config = dict(
    n_layer=11,
    d_model=320,
    n_experts=64,
    experts_per_token=6,
    d_expert=64,
    d_shared_expert=128,
    activation='tanh_gelu',
    moe_layers=[1, 2, 3, 4, 5, 6, 7, 8, 9, 10],
    router_score='sigmoid',
    normalize_top_k=True,
    routed_scale=1.0,
    balance_loss=0.00138,
    balance_bias=True,
    router_cosine_scale=14.0,
    n_groups=4,
    groups_per_token=2,
    init_std_router=0.00647,
    lr_router=0.000397,
    n_head=5,
    n_kv_head=5,
    head_dim=64,
    vocab_size=8192,
    norm='rmsnorm',
    norm_place='pre',
    norm_eps=1e-05,
    positions='learned',
    qk_norm=False,
    attn_scale=0.125,
    tie_embeddings=True,
    parallel_block=False,
    init='trunc',
    init_std_qkv=0.0429,
    init_std_o=0.00914,
    init_std_up=0.0429,
    init_std_down=0.00457,
    init_out_by_depth=True,
    optimizer='muon_variant',
    lr=0.00842,
    beta1=0.95,
    weight_decay=0.019,
    lr_head=0.00545,
    grad_clip=1.0,
    warmup_steps=200,
    schedule='wsd',
    decay_fraction=0.813,
    decay_shape='linear',
    final_lr_fraction=0.0,
    batch_tokens=32768,
    seq_len=256,
    doc_mask=True,
    train_tokens=210700000,
    steps=6431,
    dataset='wikipedia_en',
)
Below are experts of layer 5 (counted from 0) of a mixture-of-experts language model. Rows are named router (the router's row for the expert), up (a neuron's input weights, with its number), down (a neuron's output weights, with its number) and show model dimensions 80-159. Each number is 500 + 40 x the weight over its row's rms, rounded and kept within 0 to 999. Numbers have three digits each.
After each expert's rows: "comes after" lists some tokens at least twice as common just before its tokens as in all text; "raises" lists some tokens whose logits its average output raises strongly, later layers aside. This comes from a sample of Wikipedia text that the model never trained on. Tokens count by the router's weight.

# expert 48
router:449490458460549516509548444516519485484496480452530504531464525534491462418527455493392518514434549475479504576521469485517504496473502472502497508557500435585475511521503532504482482514594498543476493435535501506534424521495419497442514598
up0:541494447532620473524468566493405466535486504487541523541480514581549466562462492528576429525463511515461495497461470477577470492463450417499529476542518444431409450582520478563523491480506497527500450476474470544432523461482541452573562490
down0:477469509518521484530422465539456542443519438542531538559445478393518441502539463455544507438523464470501478478464471541465522468530502471499487550584471469495542584505471511479530542488451496498431468522487594441525574443549540519436545479
up1:492524516399485441510622506467433485520436508483471467574586516541518454510518498501496478455496486462492507503517539464533562423535478473533523490496543492484512510489401503481485491484509573548400473494509549516507507508514458473461440525
down1:525532455453496424479561476455476434441412495552487389596466636546419506506492498503493529458510560461549508479450500538499543488506538488508475489470498535524494549560536464499454503527525500483555521483402466500536461464470478457506481513
up2:474510468501458483509462456481533431507443520505566445496525532548476521449464528519519483456529525477463436505502457580522555473504512565498438494494497509521623489447555505545475444490452539453568536479515453495425450522437483565540561474
down2:486441532468528465387533512513521534521510491539485566522475587453521557523491511467441535451497524487459489530467515458419543514488553532575543509531461509569480449479505500503542500475495479552447457462461514511536474522558518530496494470
comes after: " |", "|", ",", " the", ":", " a"
raises: ";", "2", ")", "1"

# expert 19
router:579487459487517511491511461452573546551545489435502530558475522522484497445446483561480502484469524597519470503494500521530501537486514425505506523502500464585469480483501549509564528549504427544472432505538448525513507502494464438411560447
up0:533537479567530453468431490526511489551549507496470467528436519481487474506549496423580506485448523434454536472451553461571588486478527487481453463467526549461505508472541519583517504487510441547495477535495510405484576492492476414564456557
down0:536478498500515502475465523449588515526501500493613523455482515550526496450514510474525502495500503511576526525474516573473516527498494451468567517484493490399548481482433447482448522446525497483490449487502576490552478506472534420428471440
up1:510498472471504508505527546545560548428461542503518482449492545480446487517455522444445520439530503606598553571499526552481533455488491425482517447503537473476452450546529500511550551528497514449444484482490550471517463525501462522502518499
down1:457529578461488441466522559551513502517524494532488483420572583575479519449485459489524447520504458453484508434547490490479571482546528558467522503555556510559474502450502457464530488487477516530427516476523444485466452544473531553411451500
up2:557492442534515533552478562541518470499453584528407582501482526557446496477548442501512489406475564495443538466587583528524509528510464559538540516461475485462577451430477516502526526532455482462476489514515486467546493470499483414467479529
down2:523543517483496431388395537502521479542517523487474517482457446514500478472524462478536512617460438477481535513484532511434475511526491444489496493528433488482494522490453476527519495514449499536493484468425528517526511561526474474521549523
comes after: " ", " D", " A", " F", " S", " O"
raises: ".", " ", "ell"

# expert 58
router:486513495441537535492535437457497434511468541382528469543468504554466480421497500506534469542412518593450454567527454519549478487524512436484504489522501471525466508542525571496539497462490477502588518420524535473417454509493440532441535558
up0:553537557401459576414442478423443502458499439529480445439413478548448542558513528495544498533550476538527445523515511525508440524524478446513489454514521490549489444462504560498486469464449462506548462505451466506514482525549485519483497514
down0:517534557548456478483520469467534521546470493415527444538474434472518539425480454561591494482441483520510483517546462555539514494451441517484478517517523532502515508427464445445548569494502533548529492500461463469510469453537528498541488440
up1:427490521549487580523485477528494450525483561477468495461496537552456435508471531461475503548520557519517417535505459507485453507454477537538529539376495457560460529557419466529469486479548504526536473523557479521540496536512541551513513526
down1:518501525569577468567491556492512479492484477528524514530521472526445491456487495494461520541545514532502520453475525488460484456440486517497480477515510503457515463489528546476520541525565427461476486514488463470490522418466487521464461492
up2:474502545452492503483557430435557458464542462458457593478543594483511511477493477541448528510503530433502520459574503556457532545480535492479524466528496541520522589473490539493471460558498486593458486526483568473528501531466456534513465513
down2:562511513523484488552508510539450444517535438471503510550527457473509485463490509555493521515457496489529465539476461551544461461475500469547516546474553535524471535539516495445472591537485445547539513404450488522461561470508516515490476479
comes after: " |", ",", "|", ";", ":", " in"
raises: "1", "ce", "2"

# expert 14
router:481508492482533481504503466483496464528442522448537471514495510455460457450487498545447460506534540503458457513490437438518441508421503477541452536495492437554490503546482534456519521520515557540483448526562511455508479473493497530471467614
up0:465519515546532461527458440461545552454449503485585449478484446491432481467458504475497545537473493469446520502502510564530497493464468501521552509549400455488440527503525507525528432482492542449554547503428564528428491461562419488511563450
down0:464459524484511592489474481535542535493477510448501530480537502426503541503482515514463508552487456494515506489452552528432514536459559449446501507475488504462521420543498508502517486510492544474521519464464545532473489459500497430425495476
up1:485519521530563486525451436515427522438510522499520480533472577469418451502454558521525466477518552510526520537499526519530518554509488536517493581630472520429433494515489552499474513495572430527493518510487514487504522548499508488504546456
down1:541478501451477531463536478466511540474567508482549450523486508503517424527422515460496485509486530546512506488454503585502465499538402546554499502520414486517442429467576557536443512449547521427498526510514526505490515401513515582520508483
up2:607463408457532504476424516464458436487465483523584496534541604529525495532478587477487507565495492557489532469491553505579479472455438538485467477561441421489450498526563550400518442488502464528491478491432442522450498511506559542504522491
down2:490537459471529486460504482492490544473534453501589480522466508467479502534468533417522535505543484500503478546490444502467509436488528494450459454481465434441535536494508480573511398527512439477514530531539475509465498537505431462515511471
comes after: " ", " |", "1", "2", " (", "–"
raises: " together", " himself", ",", "que", "qu"

# expert 37
router:539508507469523501409520514450471479584496491451597434509447478493479432455465425474456464445488525571462504564470487493505539458486521406510458542518486433469550383529596510516534485527443499488540460533526514524463500434515515489519473532
up0:525429475436509488510521506505502531517548558482539500498559540526514456532526485539531525452492538516441491544458473469496530473555519447519563432508495483477425508462488487517490491549534522534458502595487479461502578542488572486489443522
down0:481463485473518509541459453514424488467463537572468427498525501503541513476489494509490521486477463456509462487446483504489493510478545506516485491531518418449500526482499458518598502563469560542439469521519516522431470455458544510530449547
up1:460457453465542517536427467590530566578449547422541540480516471471470479460480538515477395543423520512406569472520488498516538501491466522558476607491546472462529486537541582443503528438430575462536474517504503506521513493517546471572527452
down1:481508519498518517447488499501455459539552479482486505486579519452530507549540562532510459457404509565503604509483422549435483513498543504537514584401501413487527487509495468521498521483451471478513496493493512503563435518493509539450468520
up2:554541537498446575511389559439477518437513529518532460485450474549519565546517558547574492475489476533487462550553477491483513527517534500513497561484509504467492432598479504517484434507425547456478514489451467476498490554478548501469480506
down2:541559465512484511488551424522509471511587552533536617506442449567520499514491482605539442462519486468560485489500532534505527451449404401530531520512472559483478497416471538459482528507553515553487474535542524479512523489546464484540472494
comes after: "2", "0", "1", "–", "9", "."
raises: " |", "5", "8", " or", " (", ","

# expert 59
router:578471474472559519416543440520511522509524573489561439522509619520456423458535543488490549531457497541516491489505520452523538416486494401519424472497504479459519479480434548500516471579496490466535485506479508510462457526418478499488565466
up0:498484509479487552511537543507445495492531452498375512499433450540529536499544508509480458563513508482494415504454504469471573466442510456490548539484539462432493524543529518555455495507467499530466510533468551519506486492477477412440471488
down0:490544491483528561519494537496530518536417512538500517500493517523507567516455413417525445552450596469544484494476516512539523540511504514463460441448475488455462522477563460553458476460516551500493425468549455450568502471552474517502399470
up1:519460501419520498523531436399491524504530411542501515576532491508548491578535480492472546586418529465477557457451470545480456489453513479562524502498517450504510446505466472525484501500480540475421475507437464513440480515526522416455505474
down1:553466562520558512491469512538469454551496504460520453497485501447503512503478554620462495465449540512477509475565520578511525447512578550499581558526441477477470537430506553552549472482495559578447555482551486503569479469536539529525518515
up2:514485525447533549463461443487516567584530606509482465530420566455502386516515471501535495534440530545526523499501538508495471502445470462506488493589504471491484501489537453460424437534457508520486495577465485554448468527451501446503513480
down2:467503485509487504519486519548481448480511451487572576502534473482648510482460508536584455499431555422438509510431467558485451502459523504418508450463506474528467454419506569564457504451621456512547491550493402489532533390530495513462480600
comes after: "1", " (", "2", " M", "-", "M"
raises: " (", " |", "-", "/"

# expert 24
router:450476493480502475480527580474452551472490539459552473523494606443472537505539487451518537450423535516490477525475450492499530514518458491559425531487534528593476438574500558483475480514437506538590472501514484495521400511498428518442474466
up0:495497472499498417545435533428509515459502471456466517566402525510503494488503487466528558516496493467491467571529479473527480488525476518443539586501469536581509514528501528494452538555481481545580499412526483512534441484475533541475466498
down0:514491416510451500499523512502505476505505530591431533517501483506540462467537502576513495545513530526524589493496555538518457402527571437550455536460520601483520497538461542552465533475454497443579534515465538541591463461490482473482506500
up1:490464550510492544548565512486486464529489476482502463438541466489515505486498522517520487536491529481595449505480578547509510529518484507514584492403550516536525475456512498553455544459546510560491480468494567502546520494533530472525489434
down1:462462459476583503533454498510468463494497439466505483467510549560393394531460464555492462550500451509479500478435556481433437541520585447468530487502444501432454536529508498502597451478500558478528487548492567497458517565527480507493458523
up2:525462496528499494506490513478462494471540459476565467550517534562452459463429491511565393517441529454443467504496507508638505486513378539524454574503516520527482468504627517436525494516490508561537457517568535512570506454527462427502516517
down2:471512436544466495511479530490500526568546496505505550524487486451438567541585578514491534428460556512558510589508464503494470566503499542492472533474479475469530550490493498492504453468448525527514446516493541512564496490460526446541521515
comes after: "3", "6", "5", "4", "7", "0"
raises: "2", "3", "5", "4", "1", "6"

# expert 62
router:507538458453548476500576517539546520523501513440473482494427482477499500524513493466409506516473486456444497525574480509493477610477465539505439506550505532493528452508547470455482477480496434562527510502465501402462452557443458537499489531
up0:473528478540478452488518563536471462433436470488549519508544523505593530522521507409511535480506555407547538513539537511468526467456500452546499522513537443468479459495520470529469502602615512555467483516507526517527488516511420419461453532
down0:492511575535516491515516456511526466499468451412431552556467532519510466470530454475562527478529532450564544521562453513461532534432519487454428458543509497462468457540544489551517524506450434462478543481463424461449477539461525500577485522
up1:476455485526464503449488468568412536449541537496411568489419451500531464519547476497427503443475502500458472544483514528479527516501569516444547524571416486508497522541511521527462494533492444525511468483590448521438511491487542535499493588
down1:458534439478518526525514543466521481490480525576499486576524496516517504518485560513473464450538500493457482511507503514419522524559399521492476493452432535531482424587464491519514533523516503556507568479504567504548493522527475505478506531
up2:484505479530533404470554489499499510512486518459484460497436519488554538533498485484429461475479459506473460506518435551460500502516445461519524494519578557503524523504462536570512521548431502506551473484557510491510494475435503564508498467
down2:496529486465508525466507519502502467439510468463485433511502496483487526468413531442498439494499477533496539482509507546472510504546475515473531536451465555473514504469519454533507526487429518489478510456486508500457450504511573502468459436
comes after: " the", " a", " The", " of", " and", " his"
raises: " ", "-", " for", " in"

# expert 34
router:484456454483557463484533454495467503498484525446508459494471585502433473464465485483480423451494507555410468593558448516524489512490524478495438575530474431565501496501563535480513508532505504498524359508535489457504532460517485494509548520
up0:465528524450495465533518502459474537514498485447576523515544453537448444468521455491468490431435501561519480552504509471565453519525571499506486483514584387513510572497526476429484501596488438471499443515540592474484534448474478534443422511
down0:594559566460473573542527515507503512520468519477496508520459478479487531447557424446498479485470495548477532584558558547482488439536525487493516517480520468445524398524572472506471545506469502435493443480528606476492526538446425460429548507
up1:518439469497512499454577471469475572465492471493448509456456502573569535535538553531482518497548478457421466515465511511489520474528523513451508476439533516463473479498469514601564494465606480484552493456495506501448398587547528452512469461
down1:521467538513576527452544420524501477500503488516534421558572422489481475480459491539479494517519486529568528482457458553483464519553450499519503528354568501490467478534501528507548560467521503480484513471520479528481546466452509513519440491
up2:467458458476552503473513478565449558533448490531515511509499534473508456433511397412544548530518532534455567485542469472495575515514468495488512543556474486543494485507528459538496494480502534478523389456526421529510504544466545506490590453
down2:527522478560540489433519533490471534527579485474495511518481520520522483537542466531539526525504491510521502567561422489538538463520490478520495508555543488453507457574515403440535486525519543439496408526484440536539482538528524501550586545
comes after: " |", " ", "0", "1", "3", "4"
raises: "8", "4", "5", "6", "3", "7"

# expert 0
router:489552469498502508452508503515458499496504569466570428536498522535467460515522523568442482539425490550523503515506485449580524512485531497544484546564509503554542498501539612480467493493469511512470512497512450475436458584459518489494541606
up0:539476472461516556493434530517487503554506501599576442505589485510532512543531519557479520502459442504549463499532444477499450483448458466469506508417497458573527502514522482482500564503448498507447503496559411496449539514442460531505531578
down0:531498475487526508461501544490470482412517496554549498516492467499538440533455427541461498561423432537433497556464517523501522437489554515428578528551449441495526511457537560557450476511479510493411466478477478454452513529481435636520526542
up1:488527472491448534503528491544431454485453446511536525521581512479571450498564563481454518464506530489527508410505546414524558481532451480546469432517507549518468505413479590480568514477525572514430548436465471538486459623482601469496516516
down1:472510493510516525501607527479489513444515601504515468551505511441502499517493490471450531557511428395525511538455531500541466479535469474505539494519472506464497510507483471492525475511519489505459461575466550474484553436501425514590509451
up2:396475519521555471453521485555521439517503534490531566456438518477471522533498437466441528502493496555500493502503480591502574500462486545486458547512501545507472452520445515494466442510481437477512477459543457456481495496534502492540544504
down2:454577452520572493482435537452567467499516531465440536516420567499549506455589439489503468455522546531487482489466523508554466489526502546477460478533491491488497494516478475472449516452465453589466455513462481494481493511515492541543435405
comes after: "\n", ".", ")", "==", " =", "==="
raises: "-", "E", "F", "Mar", "\n", " |"

# expert 10
router:570527476358517489439492490514516513506468471484547456505465515446455464495461554429501530461453539525527472585456529424560513523410547438564510525512509475491556508558499588441463454563467495492496439475521480513498519531517406533333512566
up0:505512515494504496503486484432401437483428475465522468512523518524397488516455485487540503447476469514553508461487492491582530521499529461559496517451556505514509517481490560508457449478488509443489613564568555434471598499490483504449451543
down0:513459440490484458486525583508538524535461532534486501464476412469582521435482491517500538490553484471497425505477519506538488544519477517563523522415487451485504498484479482520496509455548545488451479592462565484464507480562478513542536526
up1:539568506415513553519548437494542513522442554421545504482501500470560480459500496433476532543442483475494518530479508440494551498447555427446561447501606538558451518522587489426454503535519495465482487485478500514503509527499422445551501545
down1:508564533497566533494541476588495465506474468522530493448477475520459459509581528463418567466524455465387461490480433441508450600484493544421581469480469590456463532501408556441435442497528451459506489507470570513490455427487495478505436530
up2:550472521529484474508470545514542446464596562440454454511478576450443400488475469542429541491507488553491508450525510569559533496583502544558526486524495501486567493479592493445435490608427517506504492530539514455503529500447540542507488569
down2:479502490473546496535462525502492495551475493542540521569508491541538532448535524501515506457544516451484518438467484543539484523507433552458528458475534501537501539540467453517469516526409552489504539508471478489508409548531499573481504472
comes after: " ", "1", "3", "2", " No", "4"
raises: "5", "0", "2", " in", " ", "1"

# expert 3
router:510483549476539504514533466465437519530450559481540543531485508510421488455499472549479498440395538473496519541515502482504543524455492517529472537514475444492492464472489504534430434521520526459502469541537485498487514529508426481485494571
up0:475483479540471466508431487494501477515577546536436467473500430470403454484494534524518523484515574448473456436508557507483485526496508491514459469556500501466538513467560555544493486527592494443506501474527522522575519450515481501578520465
down0:510462576520532445536473535456514516526415510538464510526522470510410497487437447511491511489509532472527453411464455480479506504472513474513525577491540509518579502433489504506534482446523556497472511500523550551520523466570446486462476511
up1:577506556558479494520523477476483500560534600533542463526504463473605540511531499485521491515491496534513535530477484487507535528480392527476506554547547508521512454494478502500518478451530498479534492492484454488489431512477509494524523458
down1:512512520452460599510469480501530530513516510450493515480528493513545479550453517527460495547523501513401539468477541451547444512483514479441529460496526502494541556463434519522491521521478526404502511450510523524524510541436510481469519528
up2:451506529491469454514432505540512469504391497490558563572587465451496497557555505544491489518400527490473545455539513503488477508510548530518545560532479493524499502503569498491539463535511453470569527493514496418455465467483478521486554583
down2:567486575464401468554432475432481509549562509486505436562473532526571516428598596463456448517544561526449462514524486464496448486525564489566502501570500478554424558563488526498492591507555409462465437519456530451508495427479515488503512514
comes after: "s", ",", " it", " which", " It", " he"
raises: " ", " the", " her", " a"

# expert 25
router:511526542459507502522517484557520522482478526474505471574480507449523501501459440553421442525499527511531489626486465424519412531417463463554530578511502499554478468569484476475510533438519537519488407462460544496529466463515449540420531544
up0:538420532451516494556510462584534472515515503490466469549508518505432482548494518486425513469455433504544468524466450538469541526457488478493588516447531569521538482513520477490477523446505495509562515493591504498488482512451480485560564588
down0:468560581426563497542455526476460559485451521528555497560479542418525480488419473501462480523469422511516521502518477485503414495501496500499478463505498509555485462532456486529513503516503487543502418581453515527587568451519535517535477474
up1:492580414522478542492513539497490446512501474452462452487486486514492466566474451463431441453544551431455452515482508551538572463488550523592484459476504466422441424461526486524536591423549543520491457513433513431500498514483456507391502532
down1:460460512519399502499569517451472465469500408520505522470530403479539449433486498482471485558499479461456467462472522482546437380502464516527455484527521541491451462587495445499449485517481425551437473506483545504470493539519507526490551471
up2:522553525480510483542490565512472541503517475550451452499466489493525449526494527400525498502524476564517453495473504517463466481489430447487473617442409553536531474577527489510558508549498473465422478501490427406551520477554417489526541527
down2:580487565460506542396479523581454556526518518581524508469513478474537482539528492502464511451499493491559575465474522509521505490467517509497437499475465500528494564493475489539471514458482559498581508492532511438468513588482417599464474500
comes after: " |", " on", "ed", " in", "5", "On"
raises: " ", "s", " of", "d", ";", ","

# expert 13
router:452572503471506478454462447432506493451533580471535436493497509487399484515579503547448487518530527540480464532495537492610513475472542482525412512521506553542481499483545531484502536498522522527526512432532486499416462524393467486508506566
up0:501509478522543496469491513455574576453493560460547480506508428484498553482517447433464420539536507460478508525460505516477544429496516466535531486461462448461418455636557422573571440432494534503453484470508485488469448585480496519510507504
down0:528441465461433426458442553477536493474497502517497510503507454557460399562525436466482495500462566541415512528550514462491505516509576515509499588508491575511521490523539517473510491521440478407544514482549476476496475498488524492499467455
up1:473483502493523481485552520491477480498495492568537521583491460495482517472494539447485493487458482510551576517448451478478551389481456522500474487486419581529475486467549596408553500446546486508464484517486507459483448488500458453573526470
down1:466505492564470523584425458489485473532527447540444503437529465546445527531528580504572511562454464455491512600523537505448421528470513496492510500512436545514506495463461492521437510510569551475486504375551516478510501506493477507480547488
up2:568516499441538492527480439502527509490492441519506510506468490539549488462451457488541517533437481529457479568500578545494549455489583553481485501544473529473520409509458518533482549510555477493546452539433470496425505473510516439449514446
down2:510594490506521494539569552457517482536532490480548524536488378485466457547463530454543496475486493492518526474503496383518485515479454456494495496497506504514535499530472471523435497483537504606476504461498448487514434525533526478513457528
comes after: " |", ".", "\n", ")", "==", " =="
raises: "===", "s", "F", "-", "Pro", "P"

# expert 8
router:483522424406506506504590509441477522534551472501516547523456453487503494521550489547457490465490543513504542472507470455506515560435527485513474512478485474514521443541492442473503531504484516591469467527479468528526446453478485519452458542
up0:492531502474465503479506509499504474458489480567480442521505523478504511469456570448435467545494492440518514495474576464509526497477427486511554525472473508507619468485451486498497497424534548514429534513472455510563467544542465507469455533
down0:608508543477438509536550451555409572513551485482534499463570481509491480495428506521552442450497526487596528434479506517504522527508474504540533575474436549509549415425476495513583517486485451519530511516489472526476462521432577511454494573
up1:526488460558502580513462568515505491424456565456454516547510511541481573499497523519554512511497539529510487460463469476525539519517508516484561517522527503464494522484530585574499474439518549561503498517480472506536387500511495444602551469
down1:496539511491477491448468524551480498525527557498517511495512540462450541581525458469444495494477475483416459436569429487491459520534510482464441578429455430483527518454414502608419466466492429503475392505501488538504491521493536492538496537
up2:465449452478544493530548432508548510482509522481502440461474465492467496525498517493493518576555510490466508495558524450474480520481539445537570467522458449455424538539508433495566521560489482494449477566410474515472495476578444457478548440
down2:564550497544458540531498514514466522522462436582437473453486524462452565583493508508518441503454455426502504483560445540490551464600505507496527586476523555454521487552528486458476500545485461446510466467504522513521512492505505498454516532
comes after: " ", " (", "-", " \"", "==", "==="
raises: ".", "-", " ", "us"

# expert 2
router:566492453472551529480545445495458498470522543472489512579383559488531507531502508558457466489508537548504483482482525467542580494514455495508547509526517495491485466545532532541492448502556479491534455501507494476488448477453512499500479480
up0:443476482419436469507540464483543441551541499463533481482512557545504405533511524457420447498544474458428468507506566565492454498442526507542518528523464479513506534432426546485446531581495447506478459445521497538509565509433487521444435419
down0:497528525481558515438495507486442480548503496549541539537496518496566476581501497526465530553537522479439494540422598479500477496509541414583554505511503454472546583483506511435463566589457560544391496453487515517442528470541546536543555547
up1:543438389519519483506494449544422437483486461516488536570468466517483536560495491451558507485538508512527459483485588531523527569504561495493476484503477500532451400520495483526556499508554484454530446482557509482506475491456504454494492454
down1:465480526514470468479471496553540534493419440549433531401447585563510487492474512450471565466526482479551476470528460496434478420530492454489550456503493472492499509494454484603498460522537499528538511524534521502519491530511520422572449433
up2:498446477439505456441482492539586473527522536487483469467562533450449446490530501479434521515495519506391464502446504506513469483467535501487479447476488523484517462530502476519512535549517556507532504498531460504426589528489431457510499474
down2:484423506442486489514487490527544514552553479447501453448479523525509439469495480486460489517534462562432535523528520513547493549432468490478538515445493497474535562533474475487546560478537429452478489531427506466416481489483472529522543466
comes after: "\n", "==", ".", "===", "|", "-"
raises: "=", "-", " in"

# expert 23
router:533478503467564511509494554525513459500528513457494499501445480515506528525533462492504467554511484459479534541545467523468445533422497455575475572526519442546503415569512544448499499443479455575468489515479464454458461555500445447454537543
up0:565471462543502534402511474506466483467489462513546487539516466538493466451567540408447435518514541509470556546427491551462490475478507449549471503488461503520484565502469574481532482454510506399469527542530535486472468503516532493459443482
down0:491528485505478453506459468529428490497473482439449577460436520483486457514476589536509555475478500454476467479534528449504476535420593531492572450468452500489482536493452518472496457565513521563488530443476542467531504537579542494521464416
up1:452437478529500509555460450501512457578595499412429537438506524447488539474547470513493471459465510500511476495503535487520545513475548521549494484442558437489494418547438456531486431472462473559521429487566514474476452493465492452532582482
down1:540432502501506546547532562556530528547483515439448550467490496469528468489489467515471548473533513539460499463502613432560526494468525476474450526533493440547574491512474567581522506533493524535508489551482503550512494500527471439475552444
up2:459485467463490465489536430525451513562494488492536513510557478493549511460492477519492484566567542535490544539527517423473505502484467529492528499455512426462512477528506500467517579511454486564543516516436491510569512504449475511515468498
down2:446477508544550530516495490519492506483573527460479503482530471484519496533453470416518524510417541449505469461555486510435493544538499500499528486526508517495504502523481452507469457528448534549431464517494454504477533532474481496485520428
comes after: " to", " the", " and", " his", " a", " was"
raises: " in", " ", "ing", " at", " from", "tain"